{
  "n_layer": 10,
  "router_cosine_scale": 10.0,
  "optimizer": "muon_variant"
}
Below are experts of layer 6 (counted from 0) of a mixture-of-experts language model. Rows are named router (the router's row for the expert), gate (a neuron's input weights, with its number), up (a neuron's input weights, with its number), down (a neuron's output weights, with its number) and show model dimensions 128-191. Each number is 500 + 50 x the weight over its row's rms, rounded and kept within 0 to 999. Numbers have three digits each.
After each expert's rows: "comes after" lists some tokens at least twice as common just before its tokens as in all text; "comes before" lists some tokens at least twice as common just after its tokens as in all text. This comes from a sample of Wikipedia text that the model never trained on. Tokens count by the router's weight.

# expert 63
router:462445493513530512508511504490490512530472475457415565470512457574414518477550493480326566519476527548516483519454358512545502429545397449460525448529525572514550556470503501553439443498544469
gate0:508396564465541513487549491517561559457453471469515534491518523435491501392479557569487451583495492469533544389456437500437465509565514489533522536496494424525423397510357522463451533538409499
up0:556513478416512616491459557503515463539503599457544542479483491444513536558515489521501442568477513539511625588539360554468515479534530609485542542532496397574517493498486562492479555560525519
down0:492585583470491492477437507454444527579447467541546464485501461397605495436469557479551423542527500464518480537535542483547503492452486469546535507542484536478439450550508442598576496545424530
comes after: "1", " | ", "2", "–", "0", "; "
comes before: " | ", " |", "–", "; ", "0", ")"

# expert 67
router:437516506510623557509470518451526561486533520520484449406528508546513441470507422415391479560518519419458477505496452592526419541435428466471456547492545515491540551489505491468398475528483444
gate0:513555515503446515585441441478464562514462501586486442493481471599573513510479509441555324541463526425458452481560526509497516472428464467520528463533563460384620438577435480456470520424555496
up0:593505405540554537511518439595489504495448579431532512395457496609593544527538476478490452524600342509474550507393375493485488463529603479493444557464547514481515574454519506513562534498520578
down0:451550452561516541565559551518515537522486517493451413514477669523509443445521429409510515461513533396516435439586575442449468539425512488571551461410501575521548484488543432539461548511594483
comes after: " | ", " ", "; ", "| ", ".", "–"
comes before: " | ", ".", "–", ", ", ",", "; "

# expert 2
router:474501466487627552538495576470575575492475444564539501442448505560514490531536432504359550463565492526566436529516393592516514494494455428521404464521521553494567535481509503514453415504462485
gate0:581419499561615565542394502472507568452503550529475545483521435567455457438598386567502463527536484509440417423522570467460536488454450480577505505469525526534520457460420470568500432510522583
up0:535514511460444421562517502484634458456406521596456521560453504473471446530482550500468450572457532489488471476529470490502489467505457437432480517502519442533480421537520465493491493565525470
down0:537512542530486423492472544580489551536533485544526505536400494514466473468509444445484500461451467580439487572425396431463532480451497549494546543533497556462503484479515509575424485541493458
comes after: " | ", " ", ".", "| ", "; ", ","
comes before: " | ", ".", "–", " |", ",", "; "

# expert 58
router:466606550527536586561536549391472461543448523492470526415480571615493475531477487491491552515433513510537543478488508510540505496557492430475514540499540542480496449445515488510357473471492465
gate0:453503513562496603535480538494450438583531565410502513477412481486462489467550399456465491419569534478453610475499536532526505543504510524453389449508505444448496514512405495533583500534472480
up0:495468518474471404538519566571508483506528449535461521504526319507458517443454419465508576435570529438522471458534445536555607489496468650551555462598393561460505456468446510461542573508593473
down0:473354548500503515480543403567526486594462562504451395575498475515565497548445528451462532495501511394522426539387525466529483499523488556545455520492507437547622510487554534426578450507544540
comes after: "\n", " |", "| ", ")", " |  |", "- "
comes before: "| ", "-", "|", "- ", "2", "  -"

# expert 8
router:460495556532508547481507629432544529562582564537497440492518491579457543522516473453373585467485508495477523475441449476482512485457477514449506492434482560485494540468477530553492485551508430
gate0:624520603576447611442534458482447549407530539523532539485556443478503416587516446561288473456503511498524399440562421478478541437493557490536467455468490456447505477534520460432448509478428563
up0:544550527557497492463533471479527519451544505623503396487484495471451571619481422480380447463455518538663512504497482592467454438469511503456401398481482487499504495504536523419488460401435499
down0:460449519500548492537557523513443530487472504402435501417519511452446431497478465481486538488492529544521443459507479534558539494498534476496366488530452554494478500421460542633362529537442516
comes after: "\n", " |", "\n\n", " |  |", "| ", "% |"
comes before: "\n", "| ", "|", "|  |", "|---|---|---|---|---|", "| T"

# expert 33
router:463482481567567579613518505479491575544440489539465541442503451631438505552548464373445481563584589444498509514451409509505449465466505487578497459478523582553479535521476504483504407464536430
gate0:522418502497576536541560676530510503583490480549443576500476451584464538549520500432555528564521520448520533532493493573512448494513525376501597455537458478435545615516491474519437463414577583
up0:578513466499534493492432365475552406469511477536565474509480583485490508501474486479489431511389437529511440583513426496536521606526529460483505536437500523476429515573541468486588518545472383
down0:511492489433487484549608520457496482508479539499439492456465519549426539463527556424573370606499483403569527467573451572537546473650508512547503480430466490491549489465463509494391520457417490
comes after: "1", "2", "–", " ", " | ", ","
comes before: "–", ".", ")", ", ", "\n", " |"

# expert 11
router:384546469563547534535518530466557474459482497501423409471498436521534481496480402522429502485433529489430511538476441517558481504491458536455448471467480547543567525512529537462470534465517469
gate0:512468528468538533447546498544562499491560519492526495431493519503522468484567534559404444487513509407489431648517435553549443547626572448464491443403540501562469517499394479490507408456506493
up0:526470483494497447499507535543521499517467439502485520514532468552542563547466425491573556432515521606564488452509579481564546564465551461519488520558508446507514492462522549535403541515479486
down0:488465506547450518554531571462442505353565416554429403505404561483584493480513598574515433543420458494489485617499573567512537486579572460477621463540519538543392476538561503501449464461523494
comes after: " | ", "0", ".", "3", "; ", "1"
comes before: " | ", "0", ".", "3", "1", "4"

# expert 21
router:425559589495486517522470564508388516508565497536529518406491446570488491486446538503511484555510489510575592448447421533565447464544513500493434551445474472522575506505482478577435492551542527
gate0:522552415580497526539425397556519485503462554498504465472431419472508447513500523474593497539582523567570494457456482380493528491508557475467448491496401569521485557530471465567452520494551535
up0:556468474509460449502445443481373580496509468571460435447470487511561434480451484463449434591470532504497447474535431514555506479417390531498497455583480488382479462552479457485435513514508550
down0:487537507526467478574515541502551555558450554556430600604520420520502580519489466545593495463556577465519491487593566553479374552479436508429522516425516383548532580541476502457506468460489481
comes after: "| ", " |", "\n", "–", " in ", ", "
comes before: "| ", "2", "1", "|", "–", "011"

# expert 52
router:431536581508508519556539548434525518550494512475530489416543584588440550556445448559516550550471511502503541483482478510497517520544568474521514505440528601468449531536492453535420500482472445
gate0:401490503507491472486512553531457513508443527497452565538597630523473538543589446459499499561500577522530487458392526471483511647598539578465464552565447514505484477482523510482435419588447567
up0:372538493468513465442562484464492462491583499505550511536452582565568455462556449539488515543432547549396436499431498567442368566563518535473461500465535460546445476402591516369523456521471461
down0:495473475490545504475546405508538475589394476491547525569578468517494478489635570532449407457482450588586515524539434489499491528608410471441454588496491456515485490522524526565431398551520514
comes after: " |", ")", "\n", " |  |", ".", "==="
comes before: "| ", "-", "|", "- ", "The", "  -"

# expert 124
router:450539527478553563542477576482549490572490539567525534379503473564488508504509517446441610527441537490498531552426364573527591440519503471477477512444497632485550457478474515509410515446531489
gate0:560515490583526500492482445407423495408515593511591501510467494502505516547424529466481534472588427497456516476428451552511479468514571437476420456432548457460527491480512500474528535556531543
up0:439477581496508464512560416523421510442409508575487546429420502513585468467482436448491455471491613477421539466559515584541527517505489458471603518475441501411511482499599527558542564545503457
down0:529451580569500510459465471435436534492513563476589513555531496579508584455526500476517464517607414559520475567554564524533462505518586499387507564521559482510551475526524426479508521465533555
comes after: "1", "2", ".", " in ", " ", " on "
comes before: "\n\n", " The", ".", " He", "The", " In "

# expert 103
router:456562547589607557577485653448408531558472576519440479471459465524537560535489400454444588478376571435501569504512439526521582473529436519458497533499549548503476540534497494531460527500502388
gate0:555468531474491527545546525414512530516526557435484532494455503555454481455470404497449523425457434529486520445426591497523563425548561465553553429438511494564529453473521506508476596519533516
up0:470491542584514437500462542558445515462499506556491496487525518475587488600518534523556483552506537467507544454474481528517505535512537606407508488585520531462491477520463447444513396456526486
down0:475549516544510479514508423441487567523446429502574568474493552577465562556468535472473522488530525601480545578504537431555488472477527513471492542553422558596542504586435595459461557568441469
comes after: "\n", "0", "3", "6", "4", "7"
comes before: "2", "1", "3", "4", "6", "0"

# expert 74
router:461598493559544561493459531492469491569500488556448529459593474577437565519340494451467539479479526485484493505482417526559538554488500511538497445496475542543458474476428555503472472464455507
gate0:533428542582476467459538549498513527399481478556433437462468489555415590506503505564563472466610517491497620554447547505560466507507453513460522463484531506552417449514491461457460497512566509
up0:541627606461464532473480468501507530533500510493564454412460424456444461444506492525468491470400490548481434544476452566420519460504510534552438465592497481482594535508529497449519489463435531
down0:521475529529548505563585441583577551436480512480449522453455546497484471456629567522352499511544503462513464529545512400600465494456522443460484515440544510470454486471581513572525467561522489
comes after: "\n\n", "==", "===", ".", " ==", " ==="
comes before: "\n", "\n\n", "==", "The", "===", " =="

# expert 12
router:370602496574517557521507543516509483573460503482447476471492527524502532518484402469341526429405506440509587505479460555560527524529484571445509558526565577503510570552527487509498543479467440
gate0:490523500458482546495427444461585442555395548482541504465559488528557542447431594401478553451490525437492535558425473560470478449564422516480538516429493550493417510505482505450527558514475432
up0:509558497504435483525447410561520453505471603351499531467528542530475523486512525491435472501499492514555451425477444494505412495545431412573532528422419482453481536466491466504422488485506473
down0:431503448416560432498487492536460528611539496541553591524445582441569558450528460532488521556489448458453444470369523464466420478554555525422479502524463460519527427476482494531544509555490465
comes after: "0", " | ", "1", "3", "4", "2"
comes before: "0", "1", "2", "3", "4", "5"

# expert 9
router:393533540565508543544462568462449548574534499435549478435587452586450571510461494521495567509512503498474570517463440502439513466533395491563525441483491502589491521537494492525503569519453493
gate0:483474546435524507570532525514538526515533464460511466457424418573468494493520506513585475429546500413431489494487538496577487524486469535582518418491526432582377572481525463491527542453502444
up0:522454571419579518420515511498465408508532515535512484556528510508532524420489605532545461507470440519578562588582499561450514461459509549589440535485405544423414467506510469557506519444473501
down0:471467526629533561524541412515507506531453564470499478440535523484410566530478486470552597460443474541511541537545398555568505535577466502568473489444479555576591582547433391537478480554537463
comes after: " |", ")", " |  |", ".", ") |", " |  |  |"
comes before: "\n", "| ", "|", "-", "- ", "The"

# expert 61
router:492513565565497480509425529495513498560476459561439507436505544626476517526451430462380529507436519521403535496412491471490448459571479508460523475475464520547527470502479533534495503488472481
gate0:539553468514506572600530424444510410520429549477624442544444542456401489467480653450605437506514512541373508484465462438555454515542573429524423521435575446457589411442477502513453558535469510
up0:546446377535545506490483549499540496510445557530507452520423512566416518556451460485414503523474554571508437488479534517605463388461500535455406454517470502477522422412531541551522614513571474
down0:573497499477559508547551495476466531597465498515457482578472563483514521508454545455522400611474576503481544521577534417482520535407630558486400490462399513458455442463482432515565540441462531
comes after: " | ", ".", "0", "°", "′", "; "
comes before: ".", " | ", "0", ",", "′", "% | "

# expert 86
router:385626577520493505535463597513421547504536454542487544455469430544524501470413493484531472547480507512546657497451360559515482447552486501412427546510462513536583489535482536534421469509495432
gate0:571608485485543398505544520453540421447539472576452491542507545533535528446522517592516530610501615533475498466587537512497539502461579537532504484588517567622497462492474595520459520488514389
up0:507553525474483410516545553505469437539467428525478466507524473447499467480480475576505459607478536546527548440563463544508496512528513536447452557630462474670488465521513526506407493512473435
down0:539505522517470476555525527541446475490437517503479548555635552486491547490555561523562493546490564489507434334531429489470530557532464525574470444538488589521607525502491565513500604426527540
comes after: " in ", "–", ", ", "\n", " In ", "| "
comes before: "1", "2", "| ", "5", "0", "4"

# expert 30
router:467506491463519561506525604483559560469504508521446479493509503575445450505544444442441508548515522513537502550539476540632499497509378446522479475509490504546589548501533522484356516404518424
gate0:490476473649541475461488502449383513483599512382478539484543538538581610587463481492529516475504518445509571486484452474434451562459562437558481521503452514600524501437495420542561545416452506
up0:502426569514517482466531593434527437484456533482442429514448558503485525613563443486466487568493481487534558494411459482401542536488467490603514439515529537593465538512529457574522519484490513
down0:512536525529615540432497357512478489602497573608502464525442540350501511509556459498537544631516493506533465544528472560470519450404618573489522481479489512507434411473439440436526513413403528
comes after: " | ", ".", "1", "2", "–", "; "
comes before: " | ", " |", ".", "; ", "–", " |  |"

# expert 19
router:460530500593486558540456587475571456486417416502472474494522481565532508523499446456497497473511555521479566521426383437537515495489522469423464453401538531556519400535505488456441557500445524
gate0:480544467451541497559498465502510549490498458592540437511475505436504558503519458473445476447498509436561495375487402531455513500504440540461493496511452509467567479557545472589594433654501573
up0:516438443467479500527566502494513489452486462515541455669536530515540507537514510560482413505512496473528487561468483487537471515586486437419495501554460511420548424455511552474557473522416519
down0:507473558455401505473459561490675566410497484519491447496458469572551545500457524507568480519456500417488518499438450518454450561433453484483449475486496532459505505414519366623491454479474608
comes after: " | ", " (", ".", ") | ", "–", "; "
comes before: " | ", ".", ") | ", " (", " |", ")"